python train.py --normalize_top_k=true --optimizer="muon" --beta1=0.9
Below are experts of layer 11 (counted from 0) of a mixture-of-experts language model. Rows are named router (the router's row for the expert), down (a neuron's output weights, with its number) and show model dimensions 0-159. Each number is 200 + 40 x the weight over its row's rms, rounded and kept within 0 to 999.
After each expert's rows: "comes before" lists some tokens at least twice as common just after its tokens as in all text. This comes from a sample of Wikipedia text that the model never trained on. Tokens count by the router's weight.

# expert 14
router,162,225,191,164,195,92,235,191,162,196,182,159,281,175,135,189,290,271,194,209,164,253,250,220,177,169,171,198,223,226,267,208,104,197,197,236,226,224,179,206,199,260,219,200,148,220,159,193,168,173,195,180,181,209,178,274,171,199,198,208,246,138,159,230,176,122,208,252,128,210,237,268,212,165,198,203,161,148,167,190,151,228,247,193,170,241,209,153,193,124,291,171,242,175,159,214,212,165,177,143,228,283,138,157,179,231,208,182,213,243,206,213,176,206,182,210,220,172,208,192,153,210,178,168,271,206,211,182,93,164,163,175,199,248,212,237,198,163,250,229,204,164,202,164,122,280,200,320,160,183,167,206,265,162,175,217,154,236,213,204
down0,231,211,208,159,203,148,164,116,220,188,201,159,165,224,238,149,225,206,251,246,273,210,232,222,141,160,173,282,219,171,168,174,251,186,179,166,188,186,228,193,216,118,142,220,259,161,200,207,216,179,144,248,258,168,206,206,198,160,172,224,169,216,234,127,148,178,193,162,223,203,254,256,258,191,160,241,229,158,254,204,160,162,79,205,209,181,231,172,188,188,241,239,238,273,145,156,240,239,206,259,244,176,251,149,188,224,255,178,242,241,172,252,183,211,167,148,230,190,210,211,122,253,152,137,228,197,224,189,214,202,164,252,146,193,136,194,228,200,187,157,259,168,208,234,265,215,180,293,180,251,199,248,223,281,262,221,156,197,127,196
comes before: " of", ",", " is", " was", ".", " in"

# expert 44
router,136,177,265,221,158,145,243,160,126,253,269,220,172,219,276,146,194,196,181,153,228,258,239,203,160,152,222,303,180,174,181,235,167,234,234,168,154,163,236,215,118,206,229,277,230,251,125,180,172,183,267,224,181,256,188,231,179,230,232,198,209,239,249,219,130,196,245,240,207,161,205,172,172,207,203,160,193,152,216,218,195,165,179,188,177,189,173,197,287,213,230,231,241,214,217,231,177,154,169,224,222,239,136,182,171,209,202,170,207,236,170,189,202,252,158,227,274,201,209,231,134,211,179,178,141,232,206,233,150,134,268,158,164,263,87,237,225,254,134,217,220,169,189,170,277,183,229,244,167,220,183,250,232,230,233,200,231,144,275,220
down0,243,200,204,205,255,224,143,227,168,130,239,219,105,242,219,217,189,271,165,239,140,257,176,184,209,225,215,211,178,243,132,244,234,128,169,239,177,187,223,167,219,214,198,223,219,138,228,264,244,148,173,238,196,143,152,240,238,237,211,271,250,259,145,225,213,218,218,149,243,202,247,198,153,109,231,211,219,142,196,178,191,154,194,222,226,196,190,187,191,195,254,194,196,178,242,239,215,164,282,170,169,173,181,172,222,220,181,221,188,132,119,229,145,88,225,266,191,227,124,191,217,203,160,170,204,161,183,180,124,224,220,291,210,181,189,187,216,211,103,166,212,212,219,222,218,221,186,185,190,185,201,176,185,157,220,225,186,349,172,180
comes before: " to", " by", "ly", " as", " in", " with"

# expert 52
router,212,246,179,258,257,189,181,199,170,202,169,189,130,198,257,179,284,155,198,171,237,131,259,207,230,192,231,156,220,218,191,183,212,176,187,178,181,195,128,169,246,253,271,265,172,168,206,205,172,138,151,144,186,242,215,227,183,252,241,163,157,146,226,300,246,118,202,175,187,191,179,182,123,182,137,198,201,221,200,251,209,172,213,163,204,275,227,158,203,187,209,231,209,197,215,235,194,158,181,257,239,225,141,250,159,212,162,199,248,212,155,226,207,179,177,137,180,203,163,163,182,222,233,159,157,194,141,275,293,195,298,211,274,192,112,183,214,142,189,191,178,229,225,199,231,170,204,230,208,180,248,150,90,254,151,182,221,253,169,253
down0,242,205,132,180,249,208,235,192,180,148,164,167,115,270,207,208,186,253,189,190,210,215,185,246,206,184,210,170,208,138,209,185,200,199,258,257,172,196,195,238,262,196,198,218,153,238,203,222,124,215,267,145,211,182,224,206,234,215,250,165,190,194,259,284,245,238,153,212,219,153,191,199,182,155,178,227,217,153,165,231,235,241,233,148,223,178,182,128,187,185,274,177,273,146,204,289,218,219,170,204,195,189,221,234,219,204,240,197,161,227,233,180,170,161,234,212,273,156,152,181,23,212,162,175,199,181,120,232,274,209,104,207,177,214,147,207,197,197,136,142,221,186,287,201,197,185,230,239,125,181,199,238,199,200,178,137,208,167,177,248
comes before: " the", " a", " his", " their", " its", " New"

# expert 2
router,149,190,224,205,242,187,213,186,235,258,211,219,274,235,110,207,204,173,258,152,120,213,161,223,202,216,139,186,245,193,201,253,174,194,187,197,196,266,277,196,217,140,188,173,267,198,197,228,131,228,202,146,192,181,101,225,240,223,240,232,220,285,246,208,253,116,228,153,144,122,151,184,217,166,194,180,281,198,169,226,226,214,191,140,169,237,113,205,207,180,275,248,251,205,147,235,204,221,195,171,181,150,188,234,178,262,248,183,252,216,239,239,142,232,149,216,152,185,184,204,213,222,149,215,215,203,133,234,162,242,218,238,196,204,144,225,301,154,199,206,168,154,200,166,173,233,166,225,180,251,155,188,234,182,186,253,160,265,269,188
down0,231,177,190,218,272,215,204,161,142,251,202,157,185,157,227,264,163,212,230,184,218,156,176,173,164,267,214,132,191,227,335,198,214,195,234,190,250,149,240,208,283,192,191,202,231,224,194,215,159,184,196,159,183,244,195,182,212,198,150,118,228,246,217,219,149,222,222,113,220,230,229,268,204,170,131,197,237,277,143,188,190,270,175,176,213,293,200,164,153,208,227,112,198,219,208,169,144,215,284,155,240,167,214,191,173,235,245,150,179,207,146,188,183,118,252,193,181,223,152,136,210,119,161,271,245,161,179,153,171,185,238,132,185,204,225,230,177,175,203,266,107,190,225,190,189,199,144,236,252,199,201,182,184,178,156,180,195,213,201,222
comes before: ",", " of", " (", " and", "\"", "\n"

# expert 46
router,149,238,140,285,254,127,245,208,185,258,208,228,177,212,196,182,188,153,179,190,251,228,200,161,264,232,259,148,269,249,159,254,232,154,236,219,222,229,238,231,192,192,167,221,205,189,132,208,124,194,215,210,286,234,214,233,198,229,193,241,128,116,188,220,216,168,241,180,198,191,231,136,285,294,221,176,250,186,204,200,217,224,210,226,238,236,180,211,130,233,176,203,245,195,123,216,207,157,135,172,166,195,176,208,157,208,213,213,166,221,261,212,196,194,162,263,251,190,144,157,205,232,149,214,186,193,176,211,175,235,184,205,223,198,221,150,127,171,201,309,170,226,234,149,240,193,236,208,171,138,284,190,235,194,138,184,223,240,289,282
down0,154,155,208,243,217,235,190,144,135,192,202,141,163,247,193,223,222,159,222,169,159,179,164,274,204,198,215,213,196,208,277,242,174,122,178,125,167,189,161,164,192,231,154,252,180,191,174,220,172,230,228,205,167,237,275,207,207,165,178,204,186,206,156,197,189,236,209,205,204,142,280,155,214,222,177,229,207,126,237,247,203,213,109,123,207,118,230,215,221,204,171,234,176,227,239,266,174,132,140,172,184,215,140,219,248,262,262,135,224,120,160,284,203,130,148,170,137,226,186,256,180,267,145,254,245,191,200,281,180,177,157,187,217,179,203,152,177,198,190,218,181,173,213,177,180,190,192,144,193,156,226,255,285,244,172,188,223,275,178,152
comes before: " |", " |\n", " (", ")", "\n", "_{"

# expert 1
router,225,197,206,306,250,114,284,221,184,186,199,166,218,137,291,199,223,151,255,170,214,213,248,186,215,145,217,213,223,168,130,203,196,197,134,190,207,218,244,197,138,199,172,257,185,210,181,217,190,182,187,188,252,261,173,194,263,202,239,243,226,204,164,193,218,221,240,148,211,229,171,229,176,156,212,179,144,144,202,223,174,145,216,140,246,169,131,201,212,177,174,284,200,207,225,174,216,129,160,271,166,247,145,244,210,259,202,236,194,210,164,219,268,232,103,244,198,256,172,152,208,192,221,236,210,216,197,162,178,224,230,196,195,184,189,218,168,222,127,176,223,211,166,223,222,145,305,107,169,161,163,180,268,250,207,299,136,230,220,168
down0,174,142,212,259,216,161,188,214,211,159,226,206,182,175,214,239,161,245,205,161,181,194,264,165,142,139,238,204,171,213,145,250,244,158,198,264,133,209,181,234,155,272,136,208,263,214,212,181,216,220,218,208,240,242,185,243,212,221,228,196,187,200,221,179,160,261,168,229,138,216,212,137,188,142,215,212,160,158,212,176,248,159,188,179,263,218,203,151,244,186,194,207,198,218,248,259,165,195,175,157,247,192,198,224,137,158,163,146,202,215,181,139,167,156,267,318,261,179,284,245,195,194,260,232,188,134,249,199,155,199,232,138,261,133,287,161,276,210,196,184,183,187,195,188,208,231,80,251,189,280,181,202,210,265,250,198,233,161,212,233
comes before: " to", " a", " the", " in", " be", " by"

# expert 59
router,181,198,115,126,144,202,205,166,181,234,288,173,143,244,192,210,183,253,151,90,233,192,226,184,165,204,136,219,222,157,218,200,88,222,231,208,216,165,205,205,158,192,256,238,132,244,194,183,225,183,215,275,199,196,207,226,264,283,182,173,183,211,172,259,217,157,275,217,196,165,146,238,123,296,154,185,237,167,210,150,234,188,211,173,186,196,219,194,207,191,211,219,230,224,206,206,201,171,159,150,264,235,150,156,204,172,175,212,147,211,186,267,169,193,223,257,170,196,106,191,188,151,228,152,153,209,227,229,162,178,232,193,214,209,184,190,205,217,163,224,243,160,141,169,201,186,140,202,239,204,256,300,157,197,142,205,80,213,214,175
down0,183,169,176,191,163,245,230,212,302,203,255,200,211,181,238,195,216,211,180,247,249,180,201,195,250,154,180,239,275,172,184,154,279,199,209,247,223,169,167,232,191,226,186,236,162,193,284,227,165,219,232,234,209,231,77,192,230,199,165,178,226,240,254,206,256,171,169,228,187,182,223,281,233,242,181,217,219,250,185,270,168,279,195,100,217,182,192,252,117,222,256,204,215,286,196,240,240,203,198,190,255,194,177,235,156,142,227,284,159,218,215,199,226,237,174,181,224,269,231,180,226,210,278,227,231,152,238,233,206,195,258,209,143,246,175,194,185,263,186,281,278,250,210,221,239,211,123,216,208,201,246,232,181,181,165,220,158,138,240,179
comes before: " ", " United", " century", " States", " U", " University"

# expert 62
router,134,208,189,229,222,133,131,180,260,267,223,194,118,240,108,199,198,233,244,183,211,173,206,196,212,232,155,193,249,176,190,325,173,222,176,199,212,199,215,234,218,196,248,208,266,238,213,181,194,197,196,98,112,170,172,220,302,218,200,199,190,231,141,227,232,113,194,202,193,195,275,177,131,207,195,216,191,210,215,223,202,249,150,144,165,246,204,179,198,220,234,224,260,174,152,218,262,223,237,196,188,253,220,197,200,257,247,221,203,236,226,181,92,229,125,216,190,184,191,275,213,167,225,235,228,140,227,251,135,136,219,239,190,229,222,206,240,180,197,147,187,204,203,227,222,220,184,206,177,212,167,166,192,186,173,206,269,174,332,176
down0,168,220,207,218,222,189,147,210,233,191,238,225,219,246,218,237,199,222,198,117,183,257,67,202,190,268,149,200,230,138,242,226,243,192,130,192,218,208,138,162,245,242,226,221,233,191,228,299,233,211,161,127,136,207,197,204,128,301,271,198,177,159,177,152,200,214,193,184,221,225,222,244,251,229,180,234,194,195,167,182,206,179,233,266,222,140,207,289,199,250,220,200,184,203,138,168,208,272,220,239,200,169,132,183,169,178,177,194,242,194,103,187,229,209,177,179,176,248,173,163,204,168,207,101,228,145,262,186,156,277,123,200,258,189,229,258,243,191,243,206,165,236,206,194,187,239,203,234,208,260,168,183,147,239,244,237,214,211,227,219
comes before: ",", " and", "==\n", " in", ".", " of"

# expert 63
router,169,167,217,179,172,153,213,281,169,258,213,208,186,197,200,184,134,224,76,240,256,241,217,237,170,204,218,280,221,190,176,224,221,180,189,311,172,194,226,203,219,133,146,186,233,267,220,189,180,199,184,150,257,152,148,167,139,234,183,186,239,165,262,260,281,242,247,177,191,207,192,205,219,203,157,206,233,253,192,236,196,196,184,198,170,273,266,197,292,226,192,168,262,214,183,114,170,221,250,194,182,198,173,186,216,168,142,185,234,239,217,265,222,187,168,194,225,152,217,226,165,177,146,179,199,240,139,189,114,237,252,186,172,170,187,131,220,188,181,176,186,152,219,224,267,207,230,157,263,274,174,241,217,166,129,139,224,272,173,193
down0,141,226,192,227,151,202,191,138,233,191,189,231,246,192,163,160,239,186,233,217,247,143,142,201,259,283,143,207,118,158,245,243,238,176,189,232,212,154,255,129,174,248,195,185,207,223,164,214,153,215,238,159,252,255,259,212,232,242,216,146,244,164,191,237,235,95,190,258,215,157,176,189,147,216,169,154,166,74,174,233,162,282,209,221,229,238,182,222,131,170,216,216,104,198,198,258,208,196,198,169,162,216,164,177,183,115,207,193,146,180,225,172,189,197,187,189,164,143,151,226,215,248,231,182,235,121,241,171,246,177,256,270,164,248,238,226,223,165,192,266,240,191,254,185,249,180,234,228,164,191,217,172,177,204,191,200,179,208,262,148
comes before: " |", ".", "–", "%", ",", " |\n"

# expert 51
router,243,203,196,156,175,157,184,175,253,182,178,211,212,193,274,230,243,236,196,177,229,280,231,216,189,199,271,198,196,193,160,277,249,209,210,152,233,157,247,239,286,194,178,162,165,173,180,279,195,268,209,171,246,189,258,246,209,172,223,90,144,128,187,161,151,197,216,136,244,195,196,165,225,161,162,241,182,256,233,131,225,214,192,243,245,232,177,240,123,223,178,205,137,217,181,264,178,250,196,213,217,166,106,181,226,168,175,136,209,127,237,176,141,143,118,205,253,206,181,185,200,198,143,178,203,177,195,186,250,175,215,239,279,237,256,264,236,220,189,172,225,165,174,110,190,244,218,229,154,199,246,259,187,182,213,173,161,154,232,195
down0,117,213,168,177,212,161,161,193,105,172,253,208,264,232,198,216,218,184,276,198,198,230,218,236,171,124,199,199,155,206,165,226,180,214,216,238,237,218,199,208,201,148,198,246,255,204,201,201,188,136,245,176,125,187,231,244,225,189,222,133,259,220,170,223,215,158,237,86,173,157,213,234,196,278,224,156,120,202,252,179,184,250,192,186,204,140,176,213,199,195,221,190,220,198,233,218,272,191,205,163,196,285,208,154,192,195,196,208,248,200,145,194,196,172,139,258,165,253,268,121,199,155,181,164,200,253,168,304,250,208,177,189,252,173,234,209,175,149,185,214,198,212,195,269,153,229,207,170,192,289,119,197,191,118,151,221,223,207,224,306
comes before: "=", "-", " (", "|", "0"